{"d_model": 384, "d_shared_expert": 0, "groups_per_token": 4, "norm_eps": 1e-06}
Below are experts of layer 4 (counted from 0) of a mixture-of-experts language model. Rows are named router (the router's row for the expert), gate (a neuron's input weights, with its number), up (a neuron's input weights, with its number), down (a neuron's output weights, with its number) and show model dimensions 128-255. Each number is 200 + 30 x the weight over its row's rms, rounded and kept within 0 to 999.
After each expert's rows: "comes after" lists some tokens at least twice as common just before its tokens as in all text. This comes from a sample of Wikipedia text that the model never trained on. Tokens count by the router's weight.

# expert 5
router,200,214,224,178,174,193,200,288,191,193,205,223,186,170,200,205,159,209,199,190,195,158,186,224,240,167,132,295,217,167,180,190,241,235,209,219,202,233,177,199,209,235,226,239,214,199,197,178,163,192,265,202,168,181,198,175,174,193,172,168,218,216,182,194,212,249,201,221,147,190,200,205,232,175,161,252,204,216,239,207,233,196,218,193,152,202,170,201,135,210,186,234,161,243,214,156,213,196,232,128,137,141,169,185,197,253,213,171,177,198,175,199,233,203,223,298,228,210,259,200,217,223,213,284,278,185,196,223
gate7,198,181,156,180,199,198,183,225,196,193,176,247,225,187,190,202,214,204,228,212,207,179,183,163,202,167,170,190,209,241,245,214,194,217,269,200,176,206,216,259,241,220,168,167,188,202,225,272,209,202,221,235,252,191,104,165,213,195,206,187,168,196,188,192,167,187,160,219,167,167,169,203,210,187,201,214,137,168,234,207,133,197,216,146,180,259,192,178,226,193,201,178,194,247,183,227,254,187,178,164,191,165,181,195,209,203,242,226,167,221,232,226,250,219,141,173,238,211,243,172,201,245,218,169,173,208,151,196
up7,228,187,191,202,282,215,187,184,165,228,144,214,156,213,237,156,264,222,189,181,173,205,179,197,273,200,220,246,188,207,240,203,165,201,198,139,242,244,170,229,178,176,201,199,191,182,203,161,206,259,188,229,195,207,157,187,158,202,214,206,206,144,137,184,219,219,219,196,163,153,241,192,200,190,226,186,257,156,199,145,213,165,174,219,166,201,252,194,237,224,230,163,264,213,167,174,160,249,134,247,204,209,192,188,191,182,181,224,231,199,194,175,218,237,207,242,201,194,178,191,212,212,219,219,186,176,212,226
down7,208,188,241,225,139,219,133,253,247,185,195,205,239,186,232,199,254,206,181,198,189,135,190,203,205,161,195,200,192,202,264,172,214,280,258,185,256,194,210,232,221,219,184,221,184,298,147,206,198,152,215,150,217,216,166,208,171,187,205,224,227,152,204,181,192,195,191,147,151,177,194,239,225,154,238,243,198,191,163,215,212,180,159,201,216,170,204,146,139,203,196,155,181,129,197,208,251,191,238,197,225,174,248,182,210,181,188,180,245,193,215,239,244,201,136,236,276,257,172,194,218,271,156,149,181,157,183,200
gate8,190,219,223,200,248,224,200,232,186,175,198,254,192,180,248,198,188,222,198,227,233,200,217,199,209,235,188,203,193,191,179,249,222,209,215,195,214,236,192,213,174,157,201,194,185,266,220,203,210,214,237,237,203,212,229,226,157,187,235,141,154,171,291,221,182,155,236,231,234,223,188,212,191,247,213,177,232,240,219,191,270,174,232,237,242,214,187,252,195,189,244,207,159,168,208,167,146,185,255,157,212,202,184,168,192,232,224,250,169,198,211,195,234,246,181,189,232,158,268,233,244,198,178,254,199,165,221,204
up8,202,166,192,257,196,149,199,232,258,217,148,218,234,161,199,183,197,176,160,210,124,212,177,189,235,212,226,190,177,191,203,193,171,232,194,214,260,176,148,188,148,187,240,174,203,193,248,183,196,210,167,133,158,208,241,266,243,170,182,266,212,199,226,182,246,201,188,234,231,209,219,198,159,167,229,212,252,207,177,111,199,157,204,192,199,155,216,195,255,219,187,204,195,183,198,228,207,193,129,155,229,196,232,200,229,250,170,203,170,234,197,209,242,195,113,233,148,180,217,168,193,211,209,194,195,184,264,210
down8,253,168,235,174,193,170,202,211,170,163,136,169,186,236,261,157,175,179,177,220,177,195,199,229,187,180,230,222,192,193,209,122,221,207,211,240,188,196,172,211,186,217,190,180,207,228,166,179,206,150,200,153,213,205,190,185,173,160,142,134,208,239,214,240,171,208,235,237,214,228,222,252,221,231,205,192,202,228,126,250,229,229,204,249,203,192,184,193,192,212,167,184,228,204,263,252,181,226,194,179,209,182,224,193,181,154,167,205,244,222,218,188,199,179,197,259,202,224,264,177,182,208,207,188,207,167,174,184
comes after: " the", " a", " The", "'s", " his", "The"

# expert 7
router,212,204,136,196,193,220,209,226,186,198,168,188,243,225,129,176,151,193,198,201,171,215,169,208,239,169,158,267,223,175,210,217,216,201,228,218,217,236,183,167,225,206,188,261,187,167,215,190,137,246,207,223,178,218,204,151,194,180,208,143,213,205,182,225,239,214,247,197,141,178,201,156,202,154,155,249,203,203,233,158,193,170,223,200,191,212,188,233,167,226,250,261,152,240,235,169,232,211,255,164,209,168,191,211,197,261,200,164,235,134,214,200,243,199,195,203,226,243,235,169,151,199,208,259,273,215,200,174
gate1,181,205,179,249,217,172,217,225,160,115,213,228,193,171,207,191,170,206,212,215,129,198,209,174,180,257,217,273,246,207,229,188,169,179,254,137,153,179,209,178,187,169,158,126,219,152,245,202,195,176,244,155,185,205,243,214,200,193,262,206,229,223,195,150,188,230,217,252,214,181,163,178,201,162,207,174,218,215,240,160,223,191,179,283,210,168,172,217,227,190,211,178,175,229,231,171,220,216,224,145,216,162,193,231,147,206,214,194,205,246,212,165,186,178,214,219,246,219,174,193,153,202,179,217,229,221,178,253
up1,198,200,234,188,200,212,192,200,209,168,202,242,235,249,184,212,208,203,258,220,182,168,250,195,154,183,201,186,233,207,223,224,205,185,177,203,190,151,261,179,166,199,235,184,272,164,178,182,195,143,153,116,195,229,216,191,172,177,124,192,150,210,197,255,219,193,177,190,219,206,200,213,206,203,220,185,253,161,199,264,184,254,195,235,220,169,185,187,194,203,226,219,225,238,205,207,201,175,174,247,217,233,239,210,167,184,134,172,190,187,161,170,240,226,223,246,189,227,169,163,185,251,202,142,209,215,186,201
down1,199,183,137,224,251,178,169,178,253,194,210,219,213,221,210,178,177,233,179,192,206,188,199,219,208,180,215,180,220,129,220,205,217,213,230,172,187,204,221,161,215,198,175,195,148,202,190,219,205,210,220,201,226,213,234,223,147,205,170,174,226,212,184,141,209,117,203,164,163,194,196,172,216,189,230,202,236,204,192,194,196,232,186,240,215,212,164,143,198,236,263,198,216,235,195,165,207,183,195,185,204,194,202,184,206,175,198,204,212,206,192,198,203,208,188,199,148,200,225,235,167,180,233,179,221,252,209,190
gate2,225,254,229,242,189,170,197,220,206,173,218,261,207,194,170,174,154,145,220,207,199,232,152,226,172,222,219,212,166,206,178,242,219,191,178,216,224,226,200,190,184,243,201,212,195,236,239,226,167,200,200,214,227,168,174,178,204,201,196,241,187,194,217,205,182,245,203,164,195,175,206,198,221,235,247,227,224,169,189,222,224,206,220,149,183,226,263,180,148,222,164,188,200,229,187,164,268,220,236,143,188,183,147,129,198,185,196,179,180,132,134,187,220,200,179,214,223,91,236,162,147,203,165,181,230,202,192,167
up2,161,207,216,175,224,180,202,191,190,209,198,193,178,211,127,224,237,237,205,152,186,246,188,206,176,222,183,223,228,194,164,185,181,216,217,216,225,217,239,217,136,206,246,170,202,195,155,204,171,237,179,211,168,203,192,165,239,185,182,245,273,245,277,249,222,167,216,178,148,199,161,206,170,218,145,173,165,205,233,190,187,188,209,193,262,173,172,213,199,221,243,166,219,199,249,185,198,226,234,209,161,187,156,217,254,221,194,192,228,222,190,208,188,250,174,216,236,177,163,169,243,226,215,247,243,244,155,239
down2,213,192,183,242,182,195,212,225,241,209,170,193,214,207,275,187,170,180,171,276,226,223,212,145,158,183,213,205,221,231,170,187,177,204,175,195,204,192,198,219,154,157,203,196,188,275,216,145,226,166,200,165,175,215,224,215,123,206,196,203,172,179,185,193,221,189,226,252,242,256,211,217,183,226,233,202,175,168,182,191,172,196,208,176,219,195,258,178,203,169,223,139,223,190,218,181,194,158,206,215,218,186,214,179,219,166,190,221,214,182,261,246,153,189,235,173,186,235,173,216,179,183,198,195,189,219,227,153
comes after: "|", "–", " (", " in", "-", "In"

# expert 1
router,174,198,189,215,189,190,158,194,206,178,173,233,162,236,166,251,171,215,209,227,152,179,224,223,198,134,208,250,238,159,169,251,200,206,214,188,168,211,209,230,229,256,180,223,177,186,176,217,193,202,215,191,186,213,188,236,170,178,245,172,267,238,224,194,213,224,202,200,172,191,169,145,227,175,180,265,156,216,234,182,216,199,197,181,161,209,213,204,124,197,249,189,213,234,204,178,229,202,224,102,172,234,233,187,182,216,233,126,183,178,212,206,229,205,216,258,241,170,197,186,139,186,214,216,227,258,132,184
gate5,223,148,205,210,178,196,243,248,178,190,156,248,208,231,197,201,186,186,225,188,205,254,171,190,192,144,165,270,248,198,194,242,177,193,192,150,156,194,214,231,200,185,294,182,176,242,199,160,170,221,142,198,156,138,194,221,227,154,211,173,201,185,206,195,220,231,238,198,193,230,207,207,180,164,184,229,222,183,185,209,158,196,266,244,212,204,126,186,175,183,226,155,212,181,158,145,209,153,187,157,221,219,191,171,233,205,195,223,187,216,178,189,256,213,239,167,188,216,206,207,192,236,199,222,182,202,199,140
up5,258,137,202,174,232,240,226,208,191,118,202,187,271,199,216,155,201,189,211,249,158,218,161,238,293,253,212,162,231,176,213,206,182,234,191,191,241,180,242,179,243,227,191,188,161,236,242,193,220,234,215,193,234,163,198,188,176,215,200,212,232,145,218,163,224,147,218,199,226,181,219,197,201,228,137,126,213,188,203,216,200,196,225,179,182,183,228,178,163,227,186,164,222,230,243,187,181,173,195,219,157,220,197,180,249,195,231,182,171,245,220,159,185,210,241,219,233,190,169,247,207,204,160,186,207,257,188,184
down5,207,182,223,236,218,152,166,171,180,167,208,223,176,222,173,244,232,193,234,207,190,156,169,193,167,219,158,226,202,132,187,209,202,159,187,214,230,162,146,234,186,186,215,222,236,175,170,213,236,219,250,180,202,194,199,199,178,163,182,137,260,248,160,190,173,184,222,170,210,164,221,191,185,194,238,164,167,210,198,162,228,174,184,173,204,204,229,188,204,222,237,220,203,161,193,209,184,232,159,165,207,177,189,252,211,157,157,145,139,168,181,194,178,220,150,225,164,207,197,155,228,199,228,208,217,208,243,136
gate6,188,184,159,181,233,211,196,221,166,209,211,147,213,180,160,220,170,208,152,206,191,238,231,228,189,234,180,160,190,236,168,176,229,225,201,223,216,180,215,266,211,200,149,193,230,181,193,175,234,150,250,179,201,224,204,229,121,281,224,255,254,196,193,178,183,198,166,165,229,140,177,162,205,242,200,178,177,169,220,190,185,178,144,205,162,183,218,132,210,191,171,183,158,204,218,201,190,182,170,188,218,222,206,202,197,243,286,194,158,225,219,226,211,178,237,162,181,224,215,224,241,102,224,193,189,217,225,194
up6,210,153,212,186,134,202,206,197,215,213,193,203,191,224,189,202,243,164,232,198,203,213,218,216,217,209,252,186,219,228,195,215,245,215,213,189,226,210,237,209,203,150,228,202,258,205,147,199,137,234,205,228,229,142,198,216,246,192,144,135,172,213,212,226,170,187,179,197,150,165,231,239,209,223,205,223,196,177,147,174,173,218,184,204,159,204,253,171,165,165,256,257,149,185,201,230,193,183,190,168,255,194,174,243,197,255,208,201,208,167,208,151,230,182,175,169,161,180,153,194,215,188,216,173,220,203,203,233
down6,153,201,193,157,193,226,157,222,207,211,166,150,241,223,224,238,188,195,194,160,197,194,210,246,214,193,200,246,217,223,220,198,205,201,266,212,171,206,230,140,213,215,173,171,142,249,219,219,251,210,184,218,218,196,189,219,208,176,170,250,177,236,190,195,290,225,249,246,235,199,198,186,199,147,236,150,233,153,226,219,240,161,224,174,248,191,186,214,180,215,186,189,165,208,200,193,206,219,232,203,203,241,278,215,250,180,183,149,196,173,206,246,181,228,202,212,181,185,172,253,203,218,212,213,225,194,231,195
comes after: "\n", ")", "-", " ", "\n ", " information"

# expert 9
router,185,221,179,242,220,216,197,175,205,192,206,176,208,205,142,245,224,192,209,170,162,195,244,246,173,148,202,241,233,222,176,203,213,213,243,214,217,236,158,219,235,198,184,243,197,199,166,270,158,213,248,180,157,209,192,165,189,190,231,191,255,175,217,193,195,175,195,222,138,150,161,219,277,170,177,250,189,209,205,224,200,217,194,223,154,227,186,240,116,217,211,196,162,274,178,148,184,248,236,228,184,200,196,215,213,239,240,204,170,158,177,215,227,235,181,200,235,200,234,199,181,150,263,238,240,206,203,238
gate10,169,252,196,173,249,218,216,211,168,195,210,218,196,201,256,215,227,195,197,177,152,198,205,227,192,177,162,174,243,235,175,190,192,200,202,292,186,205,203,200,180,198,148,228,181,179,168,229,204,202,202,259,140,221,197,226,225,194,188,223,146,229,240,168,148,229,205,218,224,168,175,207,218,256,202,176,258,233,156,203,226,121,157,177,172,198,207,226,188,233,183,143,170,243,170,224,229,187,164,211,256,213,204,260,222,167,176,231,211,232,191,167,158,165,198,183,203,198,204,188,234,185,169,228,174,257,181,170
up10,166,207,167,161,140,298,210,190,217,211,156,198,213,194,200,238,208,147,210,253,211,161,224,193,197,130,195,180,238,191,226,216,211,212,231,187,180,177,237,232,183,223,229,181,174,199,176,172,224,208,191,152,190,178,239,198,242,128,187,148,210,171,181,197,167,221,169,271,203,226,150,215,159,266,190,162,201,192,129,185,209,159,202,192,182,190,204,250,120,220,170,291,197,221,174,195,237,193,190,193,191,198,266,224,220,212,223,177,223,252,175,229,194,141,200,236,190,206,191,195,228,173,177,238,170,224,205,202
down10,160,202,167,218,200,253,233,220,217,191,187,244,260,188,279,185,194,154,174,225,265,228,165,162,222,190,120,188,238,194,156,273,239,184,221,223,190,220,237,136,206,207,241,220,154,181,135,222,189,159,170,213,186,224,205,162,161,190,180,220,186,235,188,214,203,169,215,261,173,240,185,197,142,207,174,155,192,239,223,206,224,225,241,147,154,165,206,172,210,229,211,244,224,181,191,244,226,184,167,223,190,238,197,187,167,212,219,240,174,255,193,238,182,281,190,194,234,241,197,223,207,246,169,174,143,174,174,215
gate11,200,247,190,181,158,215,210,188,222,204,180,185,163,167,214,201,209,257,140,221,192,263,194,197,205,204,187,131,254,185,241,186,194,233,182,236,162,201,162,178,216,175,191,183,136,185,133,192,171,192,177,204,171,200,217,178,198,178,243,186,232,199,217,199,189,208,247,142,188,203,206,175,186,184,250,220,153,180,171,246,227,210,179,231,157,204,169,165,161,230,179,206,205,162,251,225,167,252,243,214,226,252,203,197,230,188,168,184,174,232,194,152,198,250,207,179,230,155,165,200,152,236,242,233,212,245,209,136
up11,162,200,231,208,216,169,219,206,170,195,186,145,227,235,234,251,221,213,181,193,210,154,238,181,119,200,206,184,199,178,194,218,204,212,192,176,220,211,227,186,210,205,198,172,237,171,199,178,261,183,228,210,151,159,255,223,222,206,222,175,173,180,203,168,180,213,172,211,229,207,174,161,221,226,198,205,166,167,184,210,272,210,174,221,218,151,226,238,181,130,180,218,202,199,204,120,196,205,192,174,177,204,221,207,183,236,200,185,239,184,169,184,170,228,166,208,180,192,181,247,179,205,199,172,255,199,176,172
down11,201,144,158,215,215,232,157,239,210,184,195,224,195,173,196,225,170,244,201,189,185,205,192,177,230,199,160,193,169,168,186,205,166,192,147,188,223,136,156,237,172,218,200,164,209,175,180,193,237,210,166,248,218,188,205,193,184,201,176,193,234,237,248,186,238,202,204,235,225,172,231,159,199,277,185,220,201,266,228,153,221,169,193,218,179,199,232,158,209,208,206,210,200,196,169,219,207,196,215,207,240,252,194,209,227,226,198,162,194,226,200,185,198,217,237,178,178,231,162,237,238,223,233,192,214,242,200,192
comes after: "\n", " ", " 1", " 2", ")", " 3"

# expert 0
router,227,214,178,205,214,180,211,250,251,221,188,161,219,253,174,235,204,178,196,195,185,184,151,209,234,135,214,226,202,195,156,181,204,174,253,252,198,216,196,204,250,212,229,260,255,179,165,167,144,185,242,183,173,208,201,243,223,167,130,156,208,176,197,274,199,210,212,222,172,148,218,196,221,244,236,247,161,235,234,211,224,193,219,222,196,204,139,205,134,235,273,200,157,207,207,199,206,208,274,203,204,176,199,161,207,221,221,165,220,173,227,216,172,191,187,207,218,199,230,196,176,229,250,271,232,162,165,199
gate23,169,205,180,203,187,198,123,219,170,186,168,197,215,194,223,158,161,176,236,181,248,222,180,235,219,234,168,172,194,210,230,205,201,221,229,220,191,249,158,172,211,190,248,236,239,275,193,211,185,196,212,186,183,208,179,193,210,242,215,211,179,217,148,270,167,199,171,207,165,214,202,235,210,160,198,161,231,213,203,171,173,197,238,214,214,188,173,199,157,149,191,169,173,184,189,176,240,141,178,199,156,192,147,228,213,200,174,162,228,233,205,171,161,199,174,188,229,211,221,202,181,144,219,228,244,173,190,211
up23,221,234,218,192,160,206,200,177,180,167,156,214,223,226,129,232,196,191,181,228,214,175,194,154,212,135,191,178,201,236,159,245,171,167,190,175,191,220,244,248,212,197,280,173,236,178,220,187,166,230,171,231,189,215,183,166,185,123,203,188,222,168,196,185,196,207,255,169,209,159,223,152,207,217,229,183,244,258,172,162,229,216,160,227,268,243,179,187,183,191,240,179,127,177,218,203,219,240,196,152,211,218,231,183,191,225,219,181,171,193,266,191,195,177,211,211,222,167,242,196,220,218,200,170,230,188,213,193
down23,262,178,247,172,172,194,173,226,206,244,221,165,213,216,183,193,285,213,274,186,206,209,197,169,198,164,253,188,191,160,217,199,228,168,227,187,189,153,192,242,198,166,209,230,192,180,189,193,176,179,203,257,191,220,255,224,193,192,178,164,181,190,170,205,185,196,133,155,197,219,176,187,253,182,155,193,191,166,227,193,203,198,159,257,212,230,157,183,195,261,122,210,222,298,168,162,203,193,189,241,211,219,179,244,206,216,248,220,197,226,186,189,265,225,169,173,216,201,199,126,153,236,197,199,213,206,207,190
gate24,192,214,202,200,190,228,161,229,193,186,222,184,154,229,195,181,195,243,190,248,200,152,229,207,195,191,183,202,162,212,177,180,205,200,289,266,202,193,208,233,210,247,203,188,208,171,150,210,135,135,215,191,228,227,202,223,251,220,176,201,191,191,248,200,130,221,256,237,224,228,257,182,201,204,207,197,206,192,203,186,184,271,216,200,241,198,163,192,166,179,200,207,215,236,197,157,179,184,230,215,139,215,216,269,208,225,220,216,195,189,183,206,135,157,209,221,170,206,169,155,212,257,247,162,212,244,238,168
up24,250,209,239,227,203,172,186,184,220,218,196,302,195,160,225,184,161,191,267,197,203,203,187,207,224,202,206,217,148,212,201,185,199,189,202,188,194,183,198,225,183,164,161,191,226,217,230,211,190,250,188,156,198,218,167,261,206,175,193,190,235,227,193,185,219,210,153,185,186,212,190,238,225,215,203,230,230,232,160,208,237,206,215,229,214,180,208,215,200,178,162,175,173,140,165,202,196,158,142,188,231,173,188,155,221,238,158,137,251,165,170,230,223,230,170,205,191,212,222,199,168,198,199,195,204,231,167,169
down24,143,213,170,152,165,196,247,161,185,227,267,217,171,232,149,242,149,209,216,173,199,143,219,223,172,188,173,220,277,202,195,157,190,217,185,226,217,210,168,198,257,219,190,201,142,178,164,244,196,201,169,180,201,197,177,194,216,213,256,212,121,270,214,218,162,167,216,215,187,227,233,170,206,213,125,217,196,182,193,191,188,175,177,225,225,207,197,179,155,181,187,183,232,171,200,150,150,207,199,286,187,211,242,241,166,188,247,205,193,210,212,189,142,176,216,194,204,228,165,209,159,235,254,181,241,238,232,183
comes after: " in", " of", " at", " from", " on", " University"

# expert 3
router,184,206,174,205,227,170,189,212,224,251,213,156,201,220,166,251,151,208,192,124,280,186,156,214,238,229,168,281,212,156,211,219,177,220,202,191,186,237,192,167,178,216,215,224,215,124,196,173,110,240,170,187,150,214,181,180,146,208,236,198,175,215,191,212,209,251,206,264,174,201,195,174,209,170,168,252,205,233,206,155,261,183,189,210,181,181,209,274,203,196,215,262,216,183,220,157,228,183,227,209,243,218,155,182,214,248,219,195,172,161,173,159,177,199,231,217,218,239,185,202,186,242,188,226,245,214,221,201
gate1,246,175,230,222,217,159,218,202,196,196,206,219,171,179,190,154,203,219,186,191,223,178,203,223,184,213,232,242,181,204,214,250,229,217,169,201,266,191,204,203,189,261,209,169,148,158,241,239,238,177,199,141,184,211,261,227,192,169,186,192,160,152,165,206,209,181,208,179,188,209,189,152,228,232,234,227,221,205,217,194,195,192,161,225,201,228,204,189,198,145,155,258,165,227,223,171,237,185,158,203,192,163,216,196,215,207,184,278,171,197,170,212,208,237,241,155,204,227,204,219,232,216,245,228,145,147,192,229
up1,201,219,188,150,219,196,211,183,181,175,181,223,171,254,198,163,216,222,197,203,191,202,210,172,206,230,188,183,165,157,150,160,208,238,164,169,159,203,178,151,235,183,154,164,217,161,203,149,166,116,204,126,180,216,174,213,178,185,194,256,225,167,208,254,155,218,147,180,200,154,222,236,182,194,214,182,202,172,164,225,181,186,240,213,203,170,226,187,183,172,159,225,167,203,225,139,197,260,228,262,226,212,160,224,161,199,204,195,238,163,237,205,150,172,203,202,198,217,195,207,207,170,260,162,236,230,198,217
down1,272,202,145,161,238,206,235,245,139,187,204,198,183,216,176,249,172,161,228,205,245,193,199,170,165,189,178,199,177,217,167,233,152,160,243,179,221,225,185,227,226,170,220,206,248,218,199,186,255,196,170,197,260,141,206,244,210,187,155,272,259,213,209,188,171,168,242,234,212,217,210,233,184,213,163,213,203,210,163,161,242,206,226,205,134,245,211,196,239,187,270,201,216,212,208,244,189,221,209,215,248,184,209,143,201,221,166,200,159,174,255,164,225,165,213,232,172,249,214,194,242,208,140,193,228,203,234,134
gate2,207,168,233,189,172,199,195,204,189,215,226,251,223,220,165,246,220,231,204,247,265,157,176,135,159,182,174,188,249,231,151,217,202,242,192,214,187,206,176,228,195,194,236,182,208,211,191,173,161,247,204,208,156,176,235,212,185,224,220,238,223,200,245,227,217,209,234,172,185,200,193,214,167,236,206,185,195,145,217,175,176,247,202,199,189,148,150,172,241,236,287,202,186,209,239,194,185,155,226,205,215,193,235,238,275,245,233,159,209,229,195,206,199,254,184,228,196,202,257,187,149,209,226,264,170,201,236,241
up2,207,196,248,210,223,264,194,196,161,207,201,248,196,175,182,150,170,189,216,217,169,223,174,233,245,203,187,146,158,264,190,235,220,190,207,221,179,214,199,255,244,184,210,164,190,216,195,167,172,208,157,179,221,223,182,199,213,220,206,252,213,173,215,140,161,164,209,166,185,184,206,275,194,185,189,246,200,191,168,167,227,148,217,216,194,187,198,211,180,233,210,192,139,250,180,228,187,177,202,244,244,169,207,204,156,176,151,225,167,200,210,234,137,217,234,208,159,180,235,227,211,202,212,182,180,162,206,265
down2,145,203,168,200,247,209,210,178,210,208,180,197,192,227,216,209,201,216,219,188,226,235,209,224,178,237,178,190,178,189,163,231,137,172,165,207,186,177,164,235,194,177,224,255,262,206,188,190,207,209,237,212,171,178,180,151,235,239,195,205,169,219,168,183,156,203,172,196,178,244,158,213,250,146,232,200,174,209,204,144,174,177,178,199,183,206,220,208,195,193,174,196,218,251,178,169,216,151,173,235,224,183,183,229,181,212,252,202,195,208,191,167,169,231,179,182,201,200,173,185,241,244,205,153,205,177,245,203
comes after: " |", " P", " B", " W", " R", " F"